Experts of a small language model.
Training: a variant of SOAP for the experts, 352M tokens, 5376 steps.
Below are experts of layer 3 (counted from 0) of a mixture-of-experts language model. Rows are named router (the router's row for the expert), gate (a neuron's input weights, with its number), up (a neuron's input weights, with its number) and show model dimensions 64-127. Each number is 500 + 40 x the weight over its row's rms, rounded and kept within 0 to 999. Numbers have three digits each.
After each expert's rows: a language model's description of what the expert responds to. This comes from a sample of Wikipedia text that the model never trained on.

# expert 0
router:487484487453490510559469518517494411557588545493539518539511516524482546528497525481504536472565460485498450474482433477472469512570505537504612482523537569534472448529535520597505537451515482
gate0:536469493504507578484551517462529422528475523484550518476534434553548493516460525480453472461486473557528447533518520485450511535479534540485464528439560511458516528603530498536459595526480507
up0:462534522433420481541448534501439501508519515414496495546547497537471491555503564470449541531518500545551459473508472541441514473407534544475443583436427536505490424507512481509488517486472472
gate1:516532499484521467540453466435472449465417473451455462511536457558588542517591570464473464542456457536591483496567499529488592508498456418457535517472549491493508506488508446530476515522517502
up1:492500506505463467505535553523479569479507548565542431501485579471484465569520518487549493549557565496511404468447434500464438545474446591510477478445497539502449512486499544506555461504526442
gate2:481506493521512527501428546403501486483483484446582493541515579484495482485458447447517515453459503511495467486529460543491450509533520506586503528496517537566538535507531522538474554474469475
up2:433511486482535548491494515532504511520542556513485509521546510513443492499549471498509555483392562460484525473493427506453558467556462543603512491472526516453458480506472478552496460527460522
gate3:501478459511438529548476450426454437515473495537508506484511468537536483433574459467468532567526510558526467464515447520517493541551552473485530510563496436508498451514447449535523488434507506
up3:528555449486425487488462505478519544491520559512441496529524511526534495520542602490509547516537444530448501425530504537517421475571504537486536466457480509550520442401547502536467549457482524
What it handles: Capitalized name openers

# expert 41
router:509528423508509563602467451529512485552525504452513559568526514508484592517435539483495459594554453493527410472427478483475504492425531513475531449517483513578491505558500559497464516498503546
gate0:474617484472531493489480497518480529539439529487455525558568444500507488495535406486562582537532480490476523530550531502518510455484514490485469539478500554576442530503471525422487480536496506
up0:429457482509460476494490517534440458550517453507428484462447508527522441461426444571438485499432537479516509408403480492498535408501584527432469465584440487566535496491437455503543492465531489
gate1:520594477519498466581476535529523487389436502500433447502447493438485515527473455519393530475514465519505454552523532506526501540482388537505533504458470479567564501475506450525466495515531477
up1:473507445529497478462492447423513515453501486503587503531490479530533436491511562530555519492537516483529566495571502530447444454584506462551548495520474480466428451473515444516466573510517584
gate2:422518453519521498598442436538513554521565533481463521558520481433406505490507571516484467561510508423467479469522439481536523511491473488497450446477485442499490468529524528441499497504481447
up2:493474536560532575545475415457478457512422532467514533524380512494456515558476598545465479528474554487522501569504446510424505421482477508438464441510400465488539462529464502564515477545520486
gate3:559571413465481483536571468458435577542462521530485490398436522498466500506532473396453498447487531442539466480576554530557477492464420466446583525450595499584535538495493490454475527529545456
up3:398511505523558469552448512485441438460507499525515466503465483511459491503507483516471481525533490553481537472466450457482487507542517508524485450499481539456596509497593476448446504533499555
What it handles: Non-Latin bytes, table cells

# expert 4
router:474513544522488524538521533543506450462545513529525551531520467508520548522483513527458490475576432433506477402505449508479557459490576577531540464494495507483516520531447516575561470477505497
gate0:474501441474518492516522515535515520435532490506490434490421496577470458464562531542510495529537458466504523564486453507573453445526496380435462473525523590486530499505480518474468448504521485
up0:469529419460511489601535496438493476485518524519438526460457477520454512527484507509471427479469573479484548537475485468564417447468507459486465517526522470452562487483486507462482470478516491
gate1:419521536528582497414512530571502507478519515545470537461479475533493497460532602568499498526478542477444427507463476526493531479441498486552500447556500468463465514495542515465493460518494500
up1:484475476491549456482412475510506510480503456539517464515565482531496538494543520596461473485455482497455439513474495539548450482523504505512521500519475495531466539423522478535490452482446463
gate2:492481453564449471526553522483518496506444486580574513520527499491519467498495570583396578463529525382470614442461480482519465471516435456434537546459522463618461527501416539524470427485505515
up2:444522506443505518515481475498530589518506528506535504516469460496486500512499550465419500491511535535419502505456512533545472556491506413467471514476503468441560408501497557529512519433507519
gate3:494479513495535441432464518489432434422576563467479505487493508551487496499536561487467496502517501473404517508532514463479425486511567389487500509557548549538494496479588505513518414478535515
up3:455490560572491499555486447462460507497537478518471530562538484463490487560491552550465571458517524481526540560477480460474532498471531544525511553525462496547543525479447489515459498490503499
What it handles: Articles and of

# expert 48
router:441554493455569461468487532488484410569509532456548530563544494487502543541468526594521566461549509513537438521439436441507478418524493514479580518478477515501487520529456497521475506414480514
gate0:507522496493469536497422558485492495511511496464480485493501538459467475482537540439498474504551481518489413493482473360579492496567520499469582549442520518519434529545490491508492514518516488
up0:478528468535502541532502455512458466547578548564448521586476457454516495502508506524584474525459527513477531490524550494524574487493459479575492438502549556502479501440478498521503472477587455
gate1:503554482458477511450490446546489537495507520460512545457471520541494513472471423530449497484498463546483568462457454518478599510551520495510474483494464527490537543481471459472456498448527470
up1:532490527519463482514520502462558503478559578428500498463537525482468491474531476505581483527526502490459492499557476495578521482511549487477454516479467555417537522472523499455495483467433510
gate2:546489468511497543520467457511477510527484437525453519478503487493484573491506503475403506429486579526500461513546501463510555561472510500501486537528536475469533488563545479570516495499542486
up2:575537397494488487552481459495500449477488510514514485513500542498525505433471420521458476544441566541489524469555532468560565588409498600533472482447543455536493557547518508581478513472483472
gate3:544569462477493505521464471508465512454507541482533576432483437547499478528536525453544463503529455507491527448486533603489407497537432475454473522478493516455451504555553549481587503522489563
up3:541552468483537516488480491529496511464548488434542523453493428493505521506502518525538504509457482522517572562518566565433504492455561460492515478498491461539511502551449537459479501520510557
What it handles: Clause-introducing words

# expert 7
router:560539496519502529473464510504495484500500488501541572503458549487555564467537478497513476441520490531507498522446477490523534496445488473536505464568560525531485515540424459557526436473491539
gate0:503590447514534508427502601512514490516473472493507526452496458465527543563452460435452482499509465540496479516608549545519456467451482565432423447552482508473525504455489521469542474460532470
up0:469512542572544533384485482483468507503569537513576554465443459452514476453536572418561478461518512461491566484511575442470460497469497575470493464517399395495492472591480548480377517544453481
gate1:493482524492542503529526489473455537482460553526455451468492441520569533574542464483511492510505500528544508538489486396468473466512493481568571464460528557533511500461472559434527504513498429
up1:503519537582555562507501481545534425526442494549535480487507513485477448481442518455531501415533550462508491490532460506544511448514453526515514467559444490545485494450515428534452441498518544
gate2:503529472519517550502560420495462435488526479530466517514461514599478497497458508477567462470500491555488506465519464446447495491480543561538540548543512531482536496567506499488500501485466551
up2:471450474480473489467524471593420467459492516437466482557520490462512482505477477481554442507526503461374504493484505465464474513463492524494563498464562576517486518529482537558533448592459551
gate3:495530422497542421482535517555533511503527403512511496506511495472510528524544482499550470557413469488517486520552497507573534526473489524472495487520461532492489568448479448504487475541468489
up3:531535497536485510499483532523543497438482501510492526458452501495494502527508446471488505436538528523553548488521392478458543435578513463516453573461451510523495456551465536482535526530414555
What it handles: Opening parentheses

# expert 62
router:539519486478577496541489479515519496511481522614506562526513480534524514427466549503509400471496543519581425486494477437455463480484467446532533453511444538492458474559492498499513463426547520
gate0:472463502461511525430502500477540501527530450472526497499497445436484517558442504508488478511584520483478487490486514544469543584471467509428476562493543505490426505499548565514473525546520461
up0:471456515467518510466565486504475481499456500473454501464561424513584466498487528530431453502506536503440526445449517525507508481463509544527432494549445489507521536557517549506459450498453473
gate1:492425532455485421607510407494564459540551490484517445510479382457451439486465557582500515473450485421479498460508528513495545500385535498528485547529443484501436478536572529505432471492447476
up1:488466500555454500567548461520538514501530565475434384504499508524488450462468496567486486463464497480447475517452561551502482526533492417468502520502428520475517486524531580470518545414551492
gate2:469530490512454523450514409541532509466487458529508510474495493441556499485477491526447425512489444502457446477448525512528503540500519520466569568543476488485437536490518436491550534504502482
up2:511498468408427487577608511539541488575514449515509524541490500495440475568513441439493490458519522558568480528521459450509444513444486484500551542488506506483484442522515471502474467490502527
gate3:457460487534559506552528481526501565510529479485519496527547526468501491471557524435475505454460532517465561538502477516573451437455543477472436490542497528493526521543536570556456488458466454
up3:487470502489438488397561495478500516546592554468469548508535478476501544469537491548513519415507394496472484528499474546488480444477519487491495471510456451518450589457488438471558527468494540
What it handles: Mid-word syllables, non-Latin bytes

# expert 56
router:461462501542549562524478541535596471492481488585504497548547499539510478425454478515500513510530436448507419477534499462493496501516460517534492458558457513542514469516472508560463515484536512
gate0:547499485519467440572461500505522500524517475506496531537542446502520498544470493480500510445544581481480504465473508545571463450456577464486507538520542483501526524498519452524460455516524511
up0:518490510480432505506531568494525505477483452511581574535508518503528520445498561538469490513553518481455561484493492504475474486569576506473504440502516515538494520519508499556530513414552544
gate1:557459467464534504536526509417497546516486511448465590462512552452488468564510543459522493524531449495626509461468477464493503542529434538408440506476467494438445588483545518537532569465528438
up1:448514538524498425486549477474482448496465485434431493448457489505525490488509510488452502507556473480479524473529453487510493454465505529461504507442379566501509529472513556500531421478451601
gate2:524492455521515539557514427535479466460491502474469551470524494535546445445454545495446526510459468533526463474543433480541507450500524532421489559564524554462441492483448489539511475514478546
up2:593499559501555486537567421550571533468456526484542490526473509504532506454526510423442511561459506519469538483462516513507497377480464509527537490478502448513538580535421535516492543453465476
gate3:431517509444485513520529458492479441478573472516444490508443484503516560538491476552456583473525497596515500444496476469443516430519508524476433519464462513472520488507533489497486503518527490
up3:479462500495519520617527421500537480545486522436523558521614535460528513473518499430482542521516517461511499517496489481406523504431470506543518419524495506498498594559463532459502493522532450
What it handles: Mid-word vowel syllables

# expert 55
router:458507523515500571515452510507500489466481506541512523518487484530535468500442517522466457528531478503475488464489491481579506489513519517503538490493509594554589498592456513529477510447546522
gate0:558507469511516470548458416529524576497554453496526447539521515541503458549481590538517437561443460511461461525565448510475470469484494467514485520575532511527504540512483367519504514473545543
up0:476578496455408451440527568419486489493608524497489447482433432452465534489480508513496494451598507464417547533475519517451503453519499592466488474527583464421547513494504502423547413547455472
gate1:511467470468512513421514488497462463413550492483494476438463467582473499423539439557545506557519481506483517529607469417567526558529572467591524494458452459481502553516464513457535478525488493
up1:528498512571476505456511527546458569498539507568530506527471525455487529495451531500540502394541500470495544536473544404511544484560505490460539512506521473510422421437472386499504435454480495
gate2:452472475517410526516527506492489494475451493523482470453515490503503443531512496471547497517483552501461492517446548498515539544471492511484515541474492454523554486532454554488430526506436526
up2:529526551511432476439425472463519490448473485510451540452518480537482533572462533518517496470467481522446464466472553551478514550532457465513534462479514509500573494477528420512473540548475519
gate3:514478473524409567490452641496552458463425484481537533436497491407480475577551492487515480551518461545445533576470548506516540489550469453435499509453474560521463475529496509546517534527524504
up3:495590526495591484484512520531451507549576479451485506498470473516517509501397526479441481503503466451570520451531472502489477506425528577481502527620510451476539468516499558534459479525516421
What it handles: Mid-word syllables

# expert 37
router:534486516484563533450512577537486468517571464488551521555460454526485502463490418470504479464566492490564495542477518473438554497494521437466552421618476512504532532514484506521490491495552476
gate0:523427519533521523564573516464532539382583437505569596550523484558524537496468482520473511490469438514512518481508452472572505508514588517528524482512517466467527486472464508572516469530461491
up0:440487521441542438485524463454574553442558533534469533519493543584450491532558434511539537492495577494539532500604494560488546439519516508524535516455537570485499568553534511418465476472492457
gate1:554530474507464567471492483454498470464470476532479386515495531511589514473575416512497488484468489574494486485505515583535533472468467489543452581537531497519448517516522561497488475496502525
up1:481440467481453520547537504497476393538486568484480485431544462501495502525461517517514516446498495559490452484556532451583471586442537467530428484487486518498569519437595488505460443543535529
gate2:488519497512513477539440523488610507480505557430484461530452492500524539518430625548500499499518507448563510501523503504584483488465424608586421441508484573563511514547496486556523520493475517
up2:452490478540484525508556544452519470484502507509536544503555498507472486545542500468575500513523512499569465494442525489491519456500468485489375607540523479456566557454463576459459498501453535
gate3:503494520440524531468440476476476532493440505549544538452534526501522514446501464469459470443441487497467497508526560528499519476480445532529525549489503492478453420539533442558506497472526564
up3:501485494564555513398495485551507528540581466482447485475522461478490508592589522493492509486458483514451535497438514458481499502450560509503525505461554453556532492499503523537485476449478513
What it handles: Years and commas

# expert 23
router:563467516466543540482496609523568481499557514472557510592470500524457477465526526431510455438506476503561494554469441519451513517513509509499601420575465517533510480555495517552492490502534507
gate0:493541468508496440507421505473515446521493555485520553548471548490525534507534533523471517514475466560474515502515525504459497503513492530525511512556501490468474505492546517531526480560545502
up0:496416467516578533547496497452478466367500496493517522531489471506376536513440508486469523524553474467412464485346516496524460440496521495524508465525484465506486441551480462472503485540481498
gate1:458563514589557483467467523440443481472548425498494470504543573529472496519473550466456513519459548536436483482456504452498582473492466490497478474489512489547438433506561534479576498525513514
up1:440508554505504476476555478501409517491432463550435488485478538548473502486498446500452493509396443505517468457560441546539476481482511483517465514429523481440547506541565494475480535477504537
gate2:552530519502497576458470498533476506522466528478496541530533559528494436479499495522461467431565517461471550530435486493521604492509455480504542476530471526516445514481496585460421478454558435
up2:514515496542466499470482487486569536467542458518475480650506537485469483541488430509484489593478491520520437476553469501479509520501456527470444521534489458568530506485384488475439473487489535
gate3:519507486446484493477542493510505513476453486545505464530558479548486486568519459448502525472508450430419496483481567451563481522478496541448547444518534479595521475501542439491563473575516536
up3:490499475470438461487444506494496455561496472509507455566489501543509474532445467484519483500469503515512490490542497514536504519621456524495503463497458597498533480508498533491490461527496528
What it handles: Years and birth dates

# expert 27
router:468438529484557480486464510487518500526479488497554606496525483496562512502495496576503527490529472528462482510442439506507444449504500504495553484562551572528529480551498593586537469398533545
gate0:587462530441514416454512545501525541560510525476542461567544469468484530535536495509578528487512512482584512474488497536615515540490461423459489498518516480557513480542560492506500500532479463
up0:460461538550538523549506584458514496502504516473479483485471506479534456432518456478471480543498536475492498475493532450623457526473418463502482505501478561502514516521449514470539463506504469
gate1:484503469531501468457506547510554489477454499474518493461523538526515493600505446546527549485482459516457480505535551487384490487493540490558503504527455498457492546474535488483500485514506559
up1:480478506453486502529555522492496511534489464568485519559451482542445506488506513470531442512545548486407496572477467529473459471557489537501552517459492578471468498598477456482456506473501457
gate2:460505531481437559503588497539541506432510498482504483468511522496488511466581534482549540454481506463470506463429505521490512488456543483511389455510497522519476518538496549488476517514540498
up2:461524560477534524477485596431576503490430549505501506475483482469448419515470424586484541488481493551556524472388479520488495507503480536445540590505499511485540506438467490445576488430491561
gate3:549489523573470442485654518519483508493552524525472448516542464506530503550406557505561529456497450525529560566471448499526561456477506506511475520500522511553546531510474470523591550487503545
up3:510453481474573482471443495440533431486499426461477503483570473414488528583493490541493458489490511523498516427529523451476454503505482451468494547515482526425512416454551600557518460493573378
What it handles: Word-initial fragments

# expert 60
router:483565525544533556486481528544464444529537593506579589565527452560482572454519507583539521506524471503488505465414456478446501505500442479506545491521524534549431533582574529520558521509502536
gate0:524474463514476454534487536496498520490506511492468531495540482544521447522481518512450428551466538531476437537540515561508475490514458456525586527425444472591557527519480528522498512526451482
up0:499498473516479552512505569431452489483504504474496416439494487531487503484513479518514495378538445498522523486490472490595476517482530563494535455622546575493481463465463505493578557458484529
gate1:474537574528438501504524489530472516502553507509506517505366535481490436502531437561517521540469479500429488529491490529521586512432426571473572503522477472569482527545539492535481530422494472
up1:469522532433484457452427520529543469556469520532581545465498509476466551507546484468496488480548442538418450532496505472466411541489470472507539437510507620517499487465520513577516486524461472
gate2:518484451526481473536501499464524530566579565509452456521528464507561478555526457566483495477486587505513478447547489502504494520397496538568420497544473408475467486492549514512542553524529503
up2:496575542471530514471538533512472520606483472555518451537522570585529491583502493505423520527461462526557473526547560461509477475558482450516565575511509455395560522487483444495468493437503505
gate3:542442508431581514466496470504508516547524608466490494406514493567499453550449515576513525430564452544498485532521539483494455542484489423510509510529482548495476535537519464525535459496543417
up3:525504557472492481506517528488564492538503504514475514442515544452509423537515457509492506506545485523503512469483513525487424462548483501518516504554483452491531480541473507489487514447520496
What it handles: Table separators and labels

# expert 17
router:468567494441523539491472520517466483520524592477529554527596451484532572523565526493487488477581519481487499513438506448430528439492468529533573472485509523527521537525529479524594592471545581
gate0:443502491476573488446570486529452504461506448504550501467494607486485442513438479483487479542510490516470544473533526522498476478520532524508450412539509510476592476562502505500460534512491555
up0:559473518526525451428530454439465533473496518479521525445482504471528513446475495445527454520547462513514535541520493448527475445528542480435540499461529500485537483439458502505458507535535520
gate1:534505476493466470526473514447481507504504551465536468496509462549512552484489495545502413523500499433480442542478459503446497462495496545470447532533529515564485582530516431470501417487497514
up1:477448487469549536480509539548517554506542453487503514490514496490475526547517528509487566452510497535584472541504551486533511457560553544497589481506412443407530514487512500461444502569560472
gate2:472457464410547461515491563507436463422420464533532557490486508453494456504486509478493450506543528539553506545554463521496403451506505491506514457447514524373520558502526451527515544486568467
up2:539517526510426532517492560533530457513479531444505441494495517435478529492502515494511455422535535530564494574530458538469562455517402529532423456473546500501476486466466589551570444554519545
gate3:489521541584551490500510544490545541461553499530539485520572567508448493488495532510463459457486439455457568479518527461487469522565505501451470515511470552481484481473448542431521490521581507
up3:561523521492516526543595543488533540489541476603451447510484548526524498538487540457532511536490524452489563486486491424601529462517489528545539570507473577395468465556555430474494481536484484
What it handles: Sports tables and scores

# expert 19
router:515524503512560493478412504556507513505583533489492593593541465514499527508500532458477454485567507530511439488435454516466527452536442505476498452497494525525491534522490472567522513508474525
gate0:545487504576463509555518489465512498524496542521493555507385504524594452473508488471423557521517471508536536475508441537532522551568481439429529487476532477480476515491546518494545439502529529
up0:512503464494534463530557532563381469498542536464496484571461528545377474447473493460536459514471469513436467489456534495541441479486501508592516454512545541565533494497489478490525449502448447
gate1:575557441437521517579478516515513631537535469502485556593507521451521506430480506479470487544473518542502513540487595466484509510445502510496494494475503448574397531527439527470459507514437510
up1:553513478461511505510421486564533537451520457496501487517461499448511451518541506543471484561498452544389471447474516483566559601467527474491444550554519527626435451476463504482582531527481487
gate2:566513506516438482503494492441520468498475562499501470492497509509569502507472528430564464530563486535497451498454487506561505518530521582516485564524423459540495465486491505529510539452449465
up2:461502446567578507484532411521455480484542485513516554477490523505496490513536416466440436574424395534378527485449493467530494515522459484473499463492488504479510504515500492495501466434470486
gate3:520517520533515508523474462577513524486536499437593525488541475529546489517504563465443479436457523462503488503561558516556545502533512444514531460447431485453481552481535532511410525423524498
up3:511541507508516483546475525553532588459523501495491455585407511528508530508524490541460565533526518413517557589508506516460474510512515528517506498494515450527507510561481486541503473549456510
What it handles: Numbers in tables

# expert 10
router:515468583528543534520484547493469400507500471517516486549506524463557527490504485518513478414550469506533498480482468515508527453521557527512510521543514574516522526505422530587542519431523524
gate0:526475555517457448475513478557532522479541473489457504498501478495501538423515463528558518499523485501541512556479491502566498488393487537475428487522490465495528504430444433505488532523636432
up0:519473579519496447545472454502554476485470474476496515517527543453548571505561476474564538508476441550532482478468480515541496500449468561553479548470523517512480485460507493528495557486513512
gate1:456432497525582517521441472498529522531530570482534542543512540579516451542530553478567474476472500526498462505547539475417474512520479472545449450444424534439429501465518444479589484484432499
up1:491577439493510538498532488524484473444501544489501482547479504437436465517471540521518519598522488509490451545477547466473472474469506484483511542485516428498520479522539556521473519467500487
gate2:445485471486491462531511500471500560458483561464481452489503462479541506499515426439517521498541429491523503495488480491587457467440445460515518453514515488539484479459383511504517459467553511
up2:511544522461459417469520486526493464486506479491477475469478575488426481542507505516477485523504504489473556515480517479476421546514536462448390554487532469458492526458508499451447513507503525
gate3:452562548466422465483483437424529502499453491498519471511488467544523481513459517485490536532461547477551577491507614474511456501397497497514496465484427543563505501489522584546446538499491477
up3:514504485474535481424431498432535448462560505549530506539507433543539536498546503467426534496552565518421513511517520499513405460395477546503424517435492558455501537476490503492528495464544497
What it handles: Physical description words

# expert 53
router:542520489510557575522479538567521501468551462485473538540514474524524564502524452477444468517518467523581449490485489489468482472507463398454504424460471568579526499488449502583508467466479458
gate0:503539512501532524485450504475480482397438496453414520555486586541450460494492526512505503494449558547541469477548515505556493443512514508471498485512506523462523438431444498519478483511441461
up0:486494471489499537466477519428483519481451489472481435559506530501467507450511445497469417433477486524463472462523550514506459515463435553488460457541484453586551469511477503475480403435497476
gate1:547531471498569516509505510534538533552491432469517464498526513459520457458525580475486580511514495511470443590460474535427514532507521559458511501508536442413553437497522496549471475549559493
up1:556531525454514439436568449520545503513522526525555453529524542550509516498442550500515434437468468498545500479443503451507480488465500512475468487523495489501498512506474540545511454490487465
gate2:529553552478521451523468462528488502539535484514537580622514537529565556490518508490492496489501438499531456476482549528492479566528551495544501488438507533538516496484464549549474485472562509
up2:439568524579488552475513541538509527507465455493491527556535502545470592471510473468449431516494507490469478550541503431478518522508567487436500607468513613489475495448568485477500539515504607
gate3:519466520517528570480442430501488491533515514465489499498487523493474486474479403471435504502489518471485515453486394431537504522508577490415512426481471489571528454517463582490440468487537453
up3:473495447474581529498517511464456536530448485542482513543470380519516484443450483574515519467495479491498540482528426456468507490580553511578452526497506536455457573461466510501533568534545480
What it handles: Word-start letter pairs

# expert 40
router:473551499538523521485527532530588448457518565496539567462520527483583499487496561542500461495513448552572468510553438453463541496526471436552547444547423495497547565534522550520497517497498533
gate0:532495475505516539490483481481520499525498514478477473472497461491496509509443535474506555501486483485514588476479455555520527538505467486535487486493464444494513556521463552396452472499430511
up0:467510453548488439416453562507419462420572493449473480518407534609588562605524494509520470508420462534521590481466466469600490546497445506523503470485489444519499555457566476504537517576448457
gate1:475492545459443494529571519458468418452523520508405562464500457588516565477545565476600556577536491507543507423526416471550505496595441525509480496426517540444503476468469511440535516546533507
up1:492439527461553546475489527453443538562497486504578515462466540465561572409438504479448479529506539465465427511432574526449538503513545518493480471539458593518506519478483532521453512453477528
gate2:557503486482471463445511474485481472487461451514527479513509477456432492546498565506486515507418484454490529554479498513546479470476462471525431456451513530514531454519530484528511505512479449
up2:468481472406607511427466503523561507492443577411493502490472531513427506566504482415435496485556524459550413433525454491508558516543500498491538545463511465463519512477481510441509516524503438
gate3:411535468539549508480471444484520500515485553469514522482471514506481494505480483511499481478471480512510491553472463454464546491531551490469547509435472485482512496484560476516520550480533424
up3:433578556549458533487500522478433526450487489546518471433504450561520470438485492543505593422513505490463511542504505536542509525475522509543526480541531553529583553476549476543501525506455502
What it handles: Biography lead dates

# expert 29
router:510518579461533559588485506536546505558472569515542494511521466512507429482536456496483461486452480591524437515529476525457566511546461473466530478546487633481523498487509491554506451481547493
gate0:471489468481548464511431532475572557531514559523500465436551489548539482541492475498506435432585475533535492526493536459494452454479439493556516503436512504483521558504466509475553496482425528
up0:531466428498503504495530479559527486491495518519379564504527483530475447423539536494378440500469542539543470523467477554511535557463477439480489468487519457513478471456491540552526517504533508
gate1:543489532508464544546557493508465500523512481514504470504397517500511509493453537525496438530491537552500466543492512544530397471462429513486526517431514525499507522494413468527471445562496489
up1:509493526543549503487540467532440425488499471513572538577433509521558488467497482487393522523461504496510549491524522464422508463518554524478503591539466495490486438494516523491450477433474506
gate2:507427535507531482492495490441569464484500429544484536560469487467523416480394505576501392552548537431505520519526463469598472470539482465422520489530587498487587445538509487525539484516514412
up2:458499512549386483539517499454548493511484503472499502553511500537505464542455493514451430456479509503495514557416541537505528498507491506493530519429602481457544451496609464462494496495509527
gate3:565526446475465557531549448492496487458472506564533582571482466408533501522501511512472475529472466507457473393459476432434381506540575510542514486464503552456464481475482458481532503485479456
up3:516522499439487573542513515469510563502526479466454512469566536556435420499566508545497421515508524507462542501487521510492494565511461455529488454465495484489569534457522512562536517457436557
What it handles: Mid-word name syllables

# expert 21
router:480505505432512601502412511532437493478484453514552522534460411531495512472482493541430538548555514562520437505432450471491501494464511547497538481542458481527534532526510473523611420452530529
gate0:518524476486483508566462529595486565450519537393448571478503404477493490462511451542504473504483491522493485548526603467557422518541484580428519484475431456471522579489437455495491425547507500
up0:495452526517481558509541486504490503494505420464456481496491490472547442460503555522486538449462425554467472552535569497541474499580449560495526552548554458446466523545479448497430449488465538
gate1:505530459518505469509519421569510466474529424524529484457471489520504504507462522453534499527524454524503507462544505470528532505435525496531467578467519556468571570511468467531451474479557491
up1:495467547422483557497503481539481497566462510481498553455531527515494529501497474537591501434547547543569508493524458492528510540480497482467487522555574471457526457502455590580513527444477530
gate2:544455499486465467554478511519379569513560449503581481497487548483481484479445463533492560647505498506428405548500483465502537551528483494491514593452484563523516486545452509534497486620533482
up2:490530481504467523442477473477568441542555467482457487451521485535553475502464536503489537546466520506603480496528563454534527471561501420547486459551556446523484506455503515445466594458484538
gate3:526531484553530477582491532441463456431532452472499525526507516505542471495480482468513463514455454474490518525527470518483548544566523486539466484459509461494453496505484412504537516463521517
up3:498456457558435454549519513555520483507441552496406506458464429422454471400585450580447471504497483495534466520504464607500538534501521510498503519517555463483539409450485556470509519538464539
What it handles: Table cell starts

# expert 9
router:552552529466541567476505542539499466505551502481519489482435491491436568467481469546450495553510495529521465494496482455493540476526465515476521465515477573593549481526482501516495450396483510
gate0:513511530525489460414507570531514522519529449585492507504481489495473461478479528528516451429506459500508502512553471457474473482470476524514520511540388472536446486472411475396527409527540487
up0:537551458445529550518561528433489539491568512538525452460570457455517512485508489527554568513508569514546431511474549495458460486488486534484534524510493481446503439531443479507522480496504495
gate1:513532505504486473485510491481444486485522444500475430537490557506416516436425495485510468447580485511462446482518453487497500468487456535468461565438557542536465428556489500571512484441518436
up1:502491556556509515447454518478478458577525519549484505596457478505447468488443414583480475550571487443491527494564530463543588488451493511487537476461442481453480500447538485480510482425463480
gate2:486520574453484533534427465477496555546502580459509506487494486473489523436567509508449540519504526501549502535497496470477455488494439433516544520530521449513493373522515447462513457484454535
up2:543537407468551438551493477479460480442521545425527553470484516524486473514545455471593433541506499488400490486509497473504512475477501409547548494493454515490513513509471532563551487492454519
gate3:574433516467610464495544494522509450473570582518542478481517534487528520569542468448492554519460539447530457524464448455517482506589499508515522434552523485493517424461504439439568406518436501
up3:526439486447494534517452518574559479620486474498496457534579522524462489442426528484497451514555529461544448448531591529439503538450497542460461504549458584542534539526522473494365508455503459
What it handles: Taxonomic name pieces

# expert 18
router:444479523528484616542542490487563457502518526539608471545482521439559461460498512537568493522530473527591525484456496465481551512522451482506574502583481523508457520547507517535535460440483530
gate0:471455453555537545546474531452500502567481491512522523497484515485425518508498508517470477478456552446559464478461481472501524483440524550485460580528507483509489525455518443494480499432506530
up0:519496481530486519550560535480434462507485482511503461524428582492474520428544525574486492529491516533481436572532483469529490537486476496448570524485486455489416602497539507518512432470504470
gate1:488458496480451483565513467469436504496484525479487551585510472530534512453514505451496575444483489439519512556512444502523495535496531609463520432453454462608438489559542523498511465514521482
up1:502457480504524446458463603450595496510468550516514501506437462569526489522522384459568480454577442416498484496540525509480484408550491539501580510473475567510487464434488516461458549502521483
gate2:500493542526449517476551486517590451477497512545550535532573512444485489432463486472557482565461533517455494539481493482482469523456617526462483541464467396427439504466466469424537530457495482
up2:494430499567448562533546368487510549530424519472564420564514524482527473513538457496503476547472486483537520490501505508526531477519517481504460442510475464567507437481426551532475507485474505
gate3:469509536536476397475470562455461455545474455465527492422486473494556461486504534459575526523485511480567468514461463504528483483456491554477489524542552461430524543517501504624516520495483543
up3:521540516536483433528573503454517500454497540516410522491470497458544469497577514553599531497541536433548525479462494496488469492510584493536529488512482471443485478531484502445546549493503494
What it handles: Person pronouns and roles